From a checkpoint of a small mixture-of-experts model trained on Wikipedia.
Size: 8 layers, 59.3M parameters.
Experts: 96 experts in each of 8 layers, 128 tanh GELU neurons an expert, 2 picks a token, a sigmoid router, a shared expert of 128 neurons.
Training: a variant of Muon for the experts, 784M tokens.
Below are experts of layer 4 (counted from 0) of a mixture-of-experts language model. Rows are named router (the router's row for the expert), up (a neuron's input weights, with its number), down (a neuron's output weights, with its number) and show model dimensions 160-191. Each number is 50 + 15 x the weight over its row's rms, rounded and kept within 0 to 99.
After each expert's rows: a language model's description of what the expert responds to. This comes from a sample of Wikipedia text that the model never trained on.

# expert 23
router:40 42 50 58 43 43 53 48 27 40 78 37 70 60 52 69 33 72 50 45 46 60 43 42 31 87 65 41 69 43 61 67
up1:52 44 53 52 28 49 83 61 63 36 68 53 43 63 57 47 75 25 60 62 67 52 24 61 45 61 36 55 43 51 46 66
down1:26 59 59 75 30 63 56 49 39 63 80 60 54 62 64 41 49 47 37 60 43 51 51 68 41 26 47 18 51 37 83 94
up2:39 49 50 38 61 49 54 36 51 27 46 66 49 86 42 37 27 27 41 60 61 65 76 75 34 52 53 55 62 55 41 07
down2:46 22 23 38 67 52 41 57 13 01 57 48 70 52 34 41 67 72 45 51 27 43 63 44 52 14 39 46 18 39 53 60
up3:60 20 64 63 70 50 44 38 45 34 55 49 42 38 42 50 62 38 33 27 43 44 66 37 47 38 69 53 47 36 48 33
down3:93 66 49 47 42 36 60 58 29 43 51 44 61 39 62 21 57 47 50 56 57 42 74 42 35 60 54 73 47 97 41 45
up4:76 44 52 38 68 30 49 43 47 49 53 52 69 71 53 44 56 59 45 86 27 55 63 83 52 39 29 67 40 73 52 47
down4:48 51 71 75 96 44 56 42 50 47 25 59 43 52 54 57 47 59 66 31 28 35 32 65 34 64 47 24 42 47 51 53
up5:68 42 45 64 75 50 66 35 47 72 73 52 60 42 75 46 40 29 50 59 37 58 73 42 48 36 49 14 37 71 26 30
down5:55 39 36 35 42 22 48 40 46 20 73 58 64 58 45 37 38 29 27 45 49 22 63 55 45 48 46 56 73 31 56 40
up6:53 29 71 44 64 52 80 64 48 27 63 41 71 56 50 53 33 34 40 64 33 44 56 53 60 74 61 30 44 63 25 44
down6:39 52 33 60 20 36 43 53 49 70 36 56 41 39 35 66 55 52 51 52 50 50 53 77 74 71 43 43 48 36 39 23
up7:74 23 70 47 48 30 52 58 51 46 36 47 46 24 66 43 35 77 42 50 35 44 86 53 31 18 55 40 31 42 14 39
down7:53 40 47 30 48 39 48 30 35 52 62 34 32 54 64 53 40 34 51 76 56 83 81 34 41 37 37 30 47 28 59 31
What it handles: Clock times and table numbers

# expert 58
router:25 24 48 53 78 39 71 53 53 73 62 51 36 40 54 31 42 22 58 68 17 70 46 69 55 49 41 72 35 68 29 25
up1:57 46 37 49 62 49 38 47 65 37 65 40 46 40 61 41 81 43 76 50 55 40 61 54 64 47 54 41 46 41 34 49
down1:44 52 31 54 47 71 43 28 69 55 51 55 52 70 38 48 20 58 83 55 54 66 26 43 40 45 56 42 52 46 83 20
up2:72 39 39 42 40 51 68 38 40 53 61 56 52 51 42 82 50 73 51 72 65 77 57 80 74 38 51 51 44 54 64 51
down2:46 49 33 61 98 26 61 42 34 70 42 67 31 64 47 60 41 37 16 40 57 40 54 49 26 68 57 58 50 50 50 55
up3:36 61 43 61 70 27 47 41 48 62 59 60 41 58 29 62 58 64 36 26 33 58 29 44 93 67 38 43 42 42 41 41
down3:58 56 36 67 32 65 53 56 67 41 17 30 48 65 53 69 41 65 44 67 32 59 58 46 80 59 35 42 50 55 34 84
up4:39 47 25 20 43 70 50 57 26 67 54 37 16 54 91 43 51 73 63 53 50 40 73 62 48 43 41 49 49 50 51 47
down4:31 28 34 37 30 45 60 34 54 26 60 50 58 19 48 51 78 36 48 37 50 65 22 43 44 32 98 59 66 37 38 37
up5:23 47 68 48 72 27 60 74 59 61 62 67 42 56 43 45 64 59 76 74 34 81 71 48 41 65 71 53 48 73 46 21
down5:65 62 45 45 37 49 47 63 34 32 61 47 40 32 59 36 35 43 67 46 59 43 45 26 65 31 44 13 65 79 53 63
up6:64 35 37 31 80 52 45 34 36 31 44 44 50 59 39 43 58 24 45 54 52 60 38 05 39 56 23 51 49 69 43 44
down6:50 25 27 63 46 59 46 54 37 50 47 50 34 68 45 21 56 66 71 44 34 51 27 74 42 39 45 64 54 52 27 50
up7:55 46 46 68 37 63 61 83 59 36 76 65 20 39 34 29 57 54 67 66 44 28 56 61 38 46 66 63 51 39 44 46
down7:33 18 58 50 55 21 53 70 64 55 50 63 59 42 19 21 21 53 54 48 43 68 48 50 41 52 41 44 51 23 41 75
What it handles: Spaces in infoboxes and tables

# expert 36
router:48 34 60 41 57 66 47 31 30 25 68 39 59 40 37 52 33 53 66 38 32 53 53 44 42 89 46 57 45 56 40 54
up1:50 61 55 48 45 33 73 54 38 49 46 63 56 63 48 31 82 46 38 50 63 59 33 39 68 82 67 37 52 75 39 71
down1:52 36 85 83 43 48 42 59 44 63 59 50 69 40 29 41 40 57 30 33 35 46 69 63 61 03 53 44 30 55 61 63
up2:33 47 76 54 46 51 55 56 62 36 77 41 45 50 41 44 65 72 27 57 48 34 52 71 75 57 62 26 57 60 55 58
down2:53 53 55 37 51 67 70 51 23 48 59 33 53 22 50 64 81 56 46 38 32 55 43 30 30 68 47 65 50 21 60 63
up3:59 54 57 40 43 51 39 50 69 40 68 63 44 42 34 49 35 30 39 36 12 56 62 25 70 55 34 60 28 55 60 27
down3:35 86 51 61 16 47 65 24 43 61 38 38 49 66 52 33 61 45 27 73 59 52 59 62 42 19 66 26 20 37 49 34
up4:71 29 74 56 75 55 75 50 66 27 73 42 37 33 35 42 56 52 38 63 66 65 68 60 46 61 43 22 79 59 18 48
down4:43 56 51 78 42 63 69 54 75 60 42 51 27 46 49 41 84 49 35 56 47 60 57 36 59 55 39 67 32 76 48 61
up5:20 53 59 35 40 68 78 21 47 38 40 32 37 33 73 52 65 45 61 56 50 45 59 46 37 42 49 56 58 47 39 77
down5:30 33 56 53 56 60 53 51 51 36 55 34 40 37 43 63 54 61 45 58 52 42 53 40 46 47 28 44 16 28 52 37
up6:43 11 65 45 30 49 53 57 54 45 28 24 33 38 73 76 37 33 43 47 35 78 49 46 77 57 44 66 51 41 15 48
down6:67 54 74 50 58 63 48 39 55 39 47 58 54 52 46 47 09 59 42 38 67 43 60 44 47 29 36 48 45 42 98 51
up7:46 58 70 57 60 62 55 53 38 34 33 80 69 42 58 24 32 42 59 38 42 60 47 55 42 53 45 60 49 72 64 57
down7:46 44 62 33 43 62 46 56 59 47 74 75 43 62 36 64 57 50 69 50 40 50 81 32 39 39 57 59 33 17 53 30
What it handles: Place-name endings

# expert 13
router:27 43 40 62 39 52 44 48 31 38 75 48 71 60 40 67 28 74 55 40 45 60 36 42 35 82 63 51 62 40 64 68
up1:61 55 79 43 57 43 75 38 55 56 29 67 61 51 55 24 75 37 75 70 46 59 46 33 54 63 36 46 39 50 58 45
down1:48 74 15 44 62 52 68 44 56 44 42 76 61 32 42 53 50 77 54 61 56 74 34 44 28 62 54 35 66 31 21 83
up2:37 45 81 39 59 30 44 53 58 78 37 36 59 54 57 42 37 48 40 54 26 41 44 63 58 54 44 43 14 37 47 54
down2:35 29 49 46 45 50 88 56 39 47 65 64 48 58 62 65 35 56 41 55 46 12 42 43 32 26 42 48 41 39 34 38
up3:63 73 71 41 91 52 51 41 52 59 51 48 64 07 32 59 48 61 42 49 48 37 69 67 57 41 73 33 22 56 42 45
down3:48 67 72 34 63 46 33 39 49 50 41 40 61 25 61 62 31 34 57 67 55 37 54 55 34 47 74 35 56 54 76 43
up4:38 63 56 39 84 70 36 54 60 45 56 18 80 77 39 62 54 50 31 67 40 54 42 63 39 57 52 80 39 41 39 62
down4:64 52 27 56 45 48 21 38 59 45 38 28 47 44 52 72 61 66 56 45 71 54 64 55 66 74 58 58 81 63 59 54
up5:38 55 74 36 59 46 63 56 48 55 53 78 39 79 61 73 50 60 34 68 55 32 78 40 51 57 62 49 47 58 39 59
down5:56 51 54 58 48 30 62 67 21 80 47 46 60 46 37 26 57 27 60 72 64 35 41 60 58 14 35 48 52 51 45 39
up6:34 38 76 27 74 59 57 68 48 48 62 58 67 40 46 23 38 45 74 49 24 37 51 81 62 39 49 37 48 56 65 50
down6:56 43 40 73 51 25 29 52 64 32 58 41 36 44 47 43 16 44 74 43 38 55 62 54 53 62 50 56 51 33 34 60
up7:51 23 75 64 63 77 48 61 52 64 65 78 39 47 54 53 72 62 82 58 56 49 36 45 48 51 42 30 32 70 49 47
down7:52 64 59 61 39 54 64 45 25 61 41 58 47 46 61 40 57 34 61 47 49 60 52 40 21 80 51 53 54 38 60 44
What it handles: Definite article "the"

# expert 18
router:36 60 42 53 46 30 47 36 33 39 85 59 62 47 54 52 41 35 69 46 53 44 47 56 34 73 62 38 51 53 58 52
up1:54 31 63 34 49 30 66 52 66 72 42 59 50 33 58 53 36 29 70 55 63 33 58 71 78 84 66 46 11 61 65 33
down1:46 36 19 62 56 45 29 50 41 37 52 71 75 41 66 19 60 42 50 56 31 36 53 43 51 44 82 56 37 62 54 41
up2:59 52 84 61 47 43 25 67 39 38 67 51 54 56 87 61 43 42 43 40 35 62 59 53 33 76 48 62 44 60 56 20
down2:37 58 68 55 43 49 66 47 47 60 80 48 72 16 62 57 52 50 18 71 41 39 71 46 22 39 55 44 59 40 67 33
up3:58 79 76 70 81 50 63 49 53 49 51 46 57 39 46 41 65 26 30 36 26 59 51 35 64 69 60 69 45 68 72 67
down3:46 70 33 51 39 33 53 35 37 44 41 52 37 63 52 38 52 35 35 83 34 29 53 62 55 76 54 46 56 34 60 21
up4:39 63 42 42 36 64 96 54 60 34 55 57 33 25 42 14 55 50 42 40 07 47 48 49 48 25 57 48 22 43 82 78
down4:56 52 55 39 21 62 41 49 76 39 51 34 58 38 29 43 53 36 23 47 61 61 61 73 24 60 70 47 22 57 68 60
up5:61 44 75 61 53 45 52 43 27 23 45 43 37 57 87 42 37 57 44 54 53 42 32 37 33 70 73 36 59 81 42 21
down5:29 53 39 73 52 73 24 53 36 34 66 76 57 64 63 51 45 67 55 44 58 45 50 34 59 56 37 75 84 32 65 35
up6:36 66 56 27 53 74 48 26 37 99 72 61 37 59 47 46 62 32 79 49 71 42 55 53 29 42 80 69 33 70 56 51
down6:45 67 32 55 51 69 42 56 77 65 30 65 38 34 34 49 50 42 46 32 38 19 44 45 46 47 44 57 67 40 69 52
up7:66 70 58 46 34 40 67 50 57 36 66 72 56 47 45 35 44 39 64 24 34 29 43 78 50 59 58 48 07 33 68 20
down7:63 54 74 48 40 38 81 56 41 44 61 49 89 15 82 54 37 55 39 74 34 51 30 61 55 48 70 52 50 56 13 63
What it handles: Single letters in words

# expert 16
router:30 42 44 62 40 52 43 48 31 38 74 48 69 62 39 68 27 75 54 39 43 61 35 41 33 83 65 51 68 40 64 68
up0:51 73 84 45 69 65 78 63 55 51 57 23 39 48 26 29 46 50 73 56 28 43 59 40 34 55 53 54 35 52 44 42
down0:37 53 50 47 36 52 50 35 33 34 54 73 21 44 48 51 17 52 70 65 45 59 55 56 40 70 49 56 63 70 61 36
up1:32 67 77 48 55 24 77 63 83 37 27 70 33 71 61 24 39 52 41 54 57 37 72 75 59 43 32 14 37 30 56 39
down1:48 48 58 49 83 43 40 67 50 36 38 23 60 63 55 65 64 45 43 42 31 49 47 42 52 66 76 49 71 36 19 35
up2:37 80 72 35 46 36 62 47 43 35 43 50 52 23 40 47 58 28 61 60 23 69 47 59 46 30 48 68 44 48 48 41
down2:51 55 47 46 48 24 40 33 43 77 40 40 70 46 31 56 33 78 43 90 75 77 60 50 48 29 34 55 59 53 60 53
up3:65 39 57 32 79 54 30 52 66 44 46 42 62 43 43 68 83 61 41 41 15 55 62 80 59 53 35 63 47 34 34 40
down3:30 59 57 32 65 53 30 55 49 35 42 48 48 81 69 61 60 65 52 32 48 52 56 35 45 49 38 55 38 43 75 46
up4:42 55 68 72 49 51 52 56 43 49 59 71 14 18 68 39 40 28 64 26 43 52 36 43 58 30 49 59 19 63 61 45
down4:35 53 50 40 44 40 69 44 45 39 41 46 43 45 56 42 44 36 44 65 54 37 55 60 49 64 62 34 30 45 48 66
up5:32 52 63 61 94 53 43 42 58 28 47 53 42 18 43 56 50 64 37 10 38 52 57 42 52 60 51 42 49 50 35 77
down5:53 60 42 61 37 40 34 38 37 47 38 28 64 56 48 61 79 35 37 60 24 54 23 39 28 57 41 70 67 45 19 18
up6:47 76 70 13 53 69 66 22 58 73 11 66 42 57 48 79 58 47 62 63 50 39 49 80 49 69 41 57 16 56 27 14
down6:42 56 42 63 43 47 41 62 61 46 55 64 19 38 78 57 46 58 51 23 44 52 62 31 42 46 55 51 84 18 27 46
What it handles: Digits, table pipes, newborn

# expert 34
router:27 68 45 28 46 50 49 39 49 32 63 50 60 40 33 54 25 43 48 68 24 57 40 61 53 44 60 75 42 35 61 53
up1:30 49 47 24 56 40 59 54 61 55 38 56 51 54 26 29 47 55 68 59 44 58 30 21 57 49 48 55 51 43 61 64
down1:26 66 72 62 44 49 44 55 62 57 58 33 40 24 14 78 60 49 35 46 57 53 74 43 37 39 69 35 79 40 54 69
up2:48 56 56 50 77 59 55 39 38 48 36 46 34 53 20 70 34 49 19 50 27 34 55 61 61 35 50 37 51 61 36 07
down2:60 27 42 53 53 56 38 54 37 33 35 38 54 55 26 32 51 38 48 48 51 28 63 48 76 53 40 69 68 60 31 46
up3:35 42 39 29 35 35 59 65 50 32 49 54 76 60 64 57 29 56 53 65 14 52 66 61 47 37 41 67 51 19 34 53
down3:54 46 62 50 47 41 34 00 68 61 39 33 38 99 48 47 43 22 83 49 70 52 49 45 50 30 35 86 53 49 74 39
up4:41 50 30 35 43 40 36 23 44 63 37 69 19 54 55 37 40 62 57 55 21 67 36 44 55 43 50 49 53 71 57 53
down4:31 49 61 53 64 65 58 39 33 39 27 62 52 41 54 59 58 64 57 71 49 55 50 30 35 57 65 38 43 39 39 58
up5:75 53 54 43 54 51 68 79 39 46 31 47 67 32 39 48 54 65 53 45 58 50 54 61 34 61 67 44 27 28 74 45
down5:78 28 30 40 41 55 56 22 36 39 63 29 46 31 44 57 46 59 39 43 49 53 53 32 45 71 62 43 36 22 45 82
up6:27 55 56 35 55 58 81 54 52 53 51 34 44 21 50 36 49 87 67 43 32 31 60 62 42 47 52 39 40 43 30 58
down6:61 66 68 48 32 63 29 32 53 50 24 79 77 71 40 45 65 58 38 73 73 45 35 18 55 59 51 52 38 47 41 38
up7:39 53 63 24 37 54 47 35 77 46 34 72 41 51 21 36 60 50 65 81 46 72 91 61 61 24 57 81 53 69 49 72
down7:60 39 40 51 57 70 32 37 66 08 49 32 64 62 52 62 54 49 50 46 60 64 55 44 55 49 71 39 62 65 51 37
What it handles: Name-internal word pieces

# expert 31
router:58 38 50 45 44 45 48 49 52 23 74 45 68 53 29 78 42 58 62 72 61 65 45 59 51 19 29 40 46 54 40 68
up0:77 46 47 23 37 35 69 55 50 27 55 52 55 25 54 37 46 24 33 75 60 22 57 09 64 64 61 55 37 60 50 49
down0:60 50 33 75 34 41 55 49 42 41 31 70 39 59 22 58 56 50 59 22 36 65 42 57 57 80 45 64 64 40 58 53
up1:71 55 77 53 76 34 27 44 51 30 59 82 64 69 30 29 25 48 27 52 54 47 53 50 33 55 51 20 42 60 26 25
down1:32 47 51 42 46 60 50 64 52 77 32 67 36 30 31 46 48 69 51 44 43 62 30 38 26 58 66 57 49 53 62 45
up2:29 69 37 42 59 64 43 48 63 42 55 46 46 54 65 70 79 47 67 58 37 73 61 22 54 82 25 54 30 62 72 64
down2:36 47 40 65 34 45 37 50 32 49 53 39 54 36 56 63 47 43 57 82 64 12 60 50 70 49 58 61 59 37 55 30
up3:35 52 39 35 42 47 55 45 46 39 61 16 50 53 46 59 65 40 61 49 60 24 54 42 62 25 57 35 52 51 16 54
down3:13 62 26 81 61 44 61 59 20 35 52 38 69 59 48 49 40 61 27 44 48 43 41 46 37 46 44 39 64 82 45 57
up4:62 35 72 44 72 26 66 51 41 50 26 42 50 68 35 33 73 37 40 52 61 53 40 46 86 26 45 23 31 53 68 36
down4:25 63 43 60 26 51 40 55 42 46 52 33 65 39 84 42 45 51 03 29 36 74 22 54 35 29 45 52 71 57 42 85
up5:75 68 79 73 72 22 63 63 72 44 40 64 51 60 55 38 72 32 48 46 57 43 77 49 49 51 15 31 49 68 57 51
down5:55 35 75 58 39 57 43 58 31 35 63 66 42 52 10 56 52 49 55 47 28 41 59 42 68 41 40 53 77 44 35 70
up6:52 45 61 61 61 43 38 54 82 58 65 59 67 39 44 60 68 60 77 41 19 23 52 46 41 51 65 55 51 41 61 47
down6:49 91 60 49 32 41 60 63 44 58 64 42 12 21 60 51 49 38 51 21 46 39 66 62 44 57 47 51 49 23 51 31
What it handles: Digits in years, tables

# expert 41
router:51 35 53 29 40 13 52 49 32 30 24 21 73 69 66 47 50 40 50 50 34 59 53 66 32 46 23 73 60 35 57 27
up1:63 50 63 57 26 42 66 28 49 51 53 48 55 34 39 30 56 59 44 76 36 47 53 43 57 36 49 33 50 44 43 31
down1:33 39 35 63 50 52 43 33 26 46 60 41 61 41 49 47 28 62 56 54 70 66 45 64 45 50 74 33 63 78 51 49
up2:34 50 63 20 53 46 71 45 34 35 24 31 80 64 64 46 90 61 60 43 20 39 71 34 40 30 29 48 52 40 45 46
down2:08 39 64 35 76 54 50 55 42 47 47 53 28 33 61 61 73 49 59 48 33 31 23 66 57 30 60 51 46 67 44 31
up3:52 37 49 26 63 48 44 74 24 44 31 49 63 35 46 51 53 54 39 75 76 38 58 66 16 56 23 39 31 62 45 74
down3:86 26 57 66 35 52 27 66 18 34 27 65 34 40 62 66 75 39 48 54 70 46 55 57 20 56 61 12 34 53 61 42
up4:23 43 70 26 51 51 59 77 33 47 32 43 27 62 77 57 39 28 47 42 51 64 43 83 75 68 47 53 56 43 16 61
down4:63 44 73 50 49 60 55 25 42 71 43 44 76 72 39 63 30 52 79 64 64 45 30 61 56 72 43 12 55 66 47 53
up5:32 43 58 47 59 44 67 48 25 45 52 24 46 65 49 52 42 68 31 56 28 64 73 70 46 58 73 55 35 66 55 47
down5:50 50 21 64 63 59 66 60 48 48 42 31 30 45 79 56 63 39 65 54 54 65 52 50 66 37 58 60 44 65 52 52
up6:42 49 59 49 55 38 72 54 20 93 60 42 36 78 52 53 45 39 41 40 46 51 42 28 34 49 57 66 64 61 25 39
down6:51 39 77 53 61 63 41 41 54 62 47 66 49 47 61 62 52 54 24 56 47 29 44 62 70 44 53 52 47 41 42 63
up7:45 82 56 26 16 63 46 42 39 49 56 51 40 23 24 24 56 52 54 72 72 75 51 49 62 50 25 26 40 00 58 33
down7:43 25 59 87 53 41 36 51 63 43 37 85 63 08 52 55 33 28 81 57 45 39 49 79 56 72 49 68 61 68 48 50
What it handles: Digits in numeric values

# expert 62
router:27 42 40 61 39 51 43 48 29 36 74 46 68 61 39 68 28 73 54 39 44 60 35 41 32 81 64 50 63 41 65 68
up1:44 63 67 50 59 36 59 24 62 57 58 47 60 41 39 37 72 33 55 56 32 68 52 63 51 37 44 55 43 57 45 26
down1:54 55 28 59 26 65 52 67 48 29 21 88 50 78 41 55 54 38 61 39 59 55 57 65 29 51 35 49 38 57 34 51
up2:60 52 52 53 68 26 60 43 59 56 54 39 50 56 57 38 52 30 82 64 50 41 49 45 64 41 26 85 66 38 44 19
down2:56 60 31 37 31 47 40 45 51 32 10 31 49 37 29 39 46 80 61 58 66 49 56 62 65 47 62 30 74 73 36 48
up3:78 41 79 40 64 58 40 41 69 60 29 25 49 38 33 49 65 71 42 50 32 21 54 40 47 30 57 33 40 69 33 18
down3:33 58 43 41 56 43 40 36 46 57 72 44 67 25 46 51 44 60 53 47 33 27 40 74 55 30 54 42 39 46 38 46
up4:57 54 74 55 64 39 63 39 64 57 50 43 50 56 41 35 62 38 59 74 35 45 65 54 55 57 61 26 29 59 15 51
down4:27 41 46 57 60 39 31 07 71 25 49 77 41 70 45 51 78 45 79 40 41 49 88 64 46 48 54 53 19 99 25 59
up5:37 37 84 57 75 54 79 58 46 67 56 64 26 55 55 52 31 49 71 59 57 68 47 57 58 76 80 44 25 47 33 58
down5:59 46 49 32 61 76 55 42 75 53 14 42 54 89 46 38 43 44 46 33 50 24 50 29 54 72 52 58 44 77 65 49
up6:50 55 59 48 60 37 57 95 85 39 40 36 60 49 53 56 30 24 60 56 67 92 43 43 40 67 18 48 26 53 57 52
down6:54 59 63 27 64 54 39 56 49 50 58 41 47 43 52 33 73 43 40 51 46 84 68 49 24 49 59 35 38 61 52 54
up7:56 57 72 42 66 45 60 58 47 27 41 62 21 60 44 25 30 60 22 46 70 50 63 37 48 44 38 75 37 62 37 50
down7:42 44 31 61 59 70 47 31 47 37 45 45 62 39 46 47 52 65 41 54 60 71 50 52 69 52 59 10 62 40 31 67
What it handles: Music and sports nouns

# expert 19
router:43 32 42 31 50 25 54 56 41 44 49 28 56 47 26 40 39 47 50 45 17 62 54 58 37 22 67 63 59 41 51 50
up1:46 53 64 54 26 42 55 84 39 47 57 19 37 60 44 45 59 69 75 48 20 75 94 83 52 41 48 45 52 65 51 06
down1:53 38 72 66 44 30 40 83 53 54 35 49 46 42 26 45 63 42 48 65 33 56 35 26 36 74 49 54 35 50 79 64
up2:72 42 59 40 53 47 46 69 21 59 47 49 42 36 69 86 55 42 51 50 70 72 68 48 55 74 65 22 50 77 63 28
down2:49 82 74 29 51 14 39 45 52 60 64 33 86 56 29 29 64 52 53 27 29 62 42 42 52 74 58 77 35 39 63 65
up3:50 61 59 48 69 57 44 67 87 47 51 50 79 47 44 35 54 54 74 51 48 58 45 18 53 43 42 60 61 33 15 53
down3:47 34 53 65 33 85 73 66 41 54 52 58 52 67 51 58 54 48 58 78 37 48 33 51 32 51 42 63 60 55 73 48
up4:19 51 76 56 51 65 40 32 48 71 44 59 42 63 70 42 65 46 59 58 46 73 52 83 44 25 40 56 55 39 40 43
down4:58 69 46 46 60 58 66 40 31 64 76 74 45 64 22 53 51 68 41 37 28 70 48 48 67 39 42 63 45 68 42 52
up5:41 21 56 55 68 51 31 22 54 56 38 61 40 21 61 45 60 70 39 61 59 42 61 67 35 82 53 58 37 74 29 42
down5:80 69 18 18 48 56 62 32 32 69 50 67 45 39 23 45 28 47 23 49 45 58 71 68 52 42 27 55 62 44 74 56
up6:39 65 37 74 73 30 48 27 50 36 32 28 38 40 64 42 49 19 41 56 42 74 46 51 55 44 63 41 54 37 22 90
down6:35 52 38 36 31 61 26 56 39 56 60 61 49 17 49 41 49 62 38 64 58 36 37 53 30 50 49 70 50 40 46 25
up7:52 46 42 36 63 42 36 46 44 47 64 64 68 47 42 21 44 40 34 53 45 53 41 63 76 21 48 62 35 58 18 36
down7:45 37 88 50 51 41 59 31 41 63 37 67 83 30 25 35 53 52 57 57 59 25 60 35 56 40 41 37 54 42 52 50
What it handles: Past participles

# expert 33
router:67 25 35 63 55 23 45 87 47 73 31 59 93 87 46 42 39 70 74 48 33 45 03 43 27 41 65 57 64 40 43 71
up0:42 50 67 35 64 61 38 61 39 57 47 71 68 63 50 55 70 36 76 69 42 45 29 59 46 35 64 69 46 55 39 52
down0:51 72 39 51 39 46 37 60 25 38 40 29 47 63 41 42 46 71 39 60 34 47 39 48 75 44 55 54 53 24 61 60
up1:41 56 45 58 62 70 37 65 39 53 27 30 99 54 58 44 55 66 15 28 45 37 57 53 43 44 43 59 47 46 25 27
down1:38 46 66 61 46 59 59 53 26 33 62 43 59 65 22 47 67 47 51 50 56 38 70 63 43 27 44 57 32 51 79 63
up2:39 17 57 19 35 51 28 90 53 56 46 55 55 66 66 50 84 53 44 68 41 58 52 48 50 48 68 63 64 57 14 54
down2:75 36 44 22 55 52 54 29 78 04 42 49 51 72 38 53 61 44 36 33 39 57 48 49 82 66 77 31 32 59 50 76
up3:67 30 63 25 56 60 34 86 68 58 45 49 69 52 39 49 60 49 66 41 28 46 46 47 61 52 49 52 59 32 33 37
down3:36 59 76 67 60 60 45 46 76 05 50 57 23 41 29 70 31 73 72 43 56 44 54 29 55 46 72 77 52 38 75 44
up4:65 68 61 43 59 38 25 54 63 26 58 57 61 43 38 17 64 43 55 68 59 29 72 47 46 18 44 56 45 70 77 71
down4:48 57 47 50 56 53 58 40 31 49 30 34 68 54 21 51 45 41 60 38 28 44 38 34 62 48 48 45 69 61 48 49
up5:67 55 42 63 56 39 48 39 45 74 38 43 33 44 55 44 27 63 67 60 53 49 57 50 69 53 65 64 73 51 50 51
down5:30 78 39 54 83 53 51 42 74 79 69 55 73 83 50 66 54 50 33 66 48 37 41 65 42 47 49 55 50 20 47 38
up6:56 43 41 78 52 77 57 42 56 51 33 61 59 62 51 40 48 53 57 57 46 23 48 49 58 42 64 50 51 42 54 17
down6:76 24 58 63 45 36 29 46 63 42 38 32 53 34 44 34 66 38 21 41 74 62 54 58 55 49 37 41 61 37 20 41
What it handles: Mid-word fragments

# expert 20
router:32 47 55 35 58 32 54 47 49 45 59 67 62 56 52 50 69 52 43 67 40 75 39 57 50 60 50 33 44 37 60 65
up0:26 48 59 39 75 81 19 46 60 38 43 52 35 40 50 32 45 43 53 43 39 47 36 40 50 34 52 57 46 60 38 54
down0:75 53 93 55 65 32 61 29 52 50 29 52 49 42 62 32 45 64 38 59 64 35 54 60 46 27 73 46 40 60 45 45
up1:52 40 49 55 50 43 51 28 47 50 77 53 27 51 33 62 66 64 42 51 42 48 58 65 47 65 18 57 34 44 36 18
down1:23 36 49 54 45 47 38 66 69 74 25 39 57 47 35 52 40 58 38 66 50 67 60 44 57 61 40 52 50 43 58 52
up2:44 46 51 25 53 53 62 52 70 72 56 72 58 43 30 58 60 56 14 45 58 38 42 63 40 62 28 58 39 52 08 62
down2:60 52 35 34 66 39 31 56 33 41 55 50 56 39 97 13 36 37 50 53 44 63 06 41 49 10 49 61 48 38 38 45
up3:40 23 88 48 78 62 84 32 61 39 62 71 40 44 54 43 84 53 32 75 40 45 41 59 61 51 38 59 41 43 49 51
down3:93 41 83 67 50 40 47 55 36 62 38 31 62 23 68 68 26 44 59 52 76 59 33 58 29 77 49 68 36 41 56 44
up4:55 61 64 86 70 39 68 56 32 35 47 55 40 41 72 52 64 59 42 27 48 27 28 52 39 51 53 61 11 09 43 39
down4:14 60 34 49 52 39 72 71 29 46 42 53 84 62 59 25 61 55 43 39 50 48 44 44 33 57 52 91 55 54 65 66
up5:60 47 55 60 69 16 59 46 45 47 27 47 55 80 44 35 45 83 53 62 41 56 47 39 43 30 55 52 25 57 18 49
down5:60 40 33 26 61 47 59 74 62 38 56 44 42 69 59 20 43 35 56 42 58 30 69 40 57 44 54 76 35 09 57 75
up6:49 28 61 21 57 57 59 26 47 42 51 62 96 63 36 59 73 21 48 42 42 96 47 42 45 50 55 48 41 26 35 77
down6:32 99 27 58 63 28 20 47 52 79 42 69 46 73 72 47 49 72 37 37 40 04 67 41 34 48 56 47 58 62 56 51
What it handles: Main verbs after subjects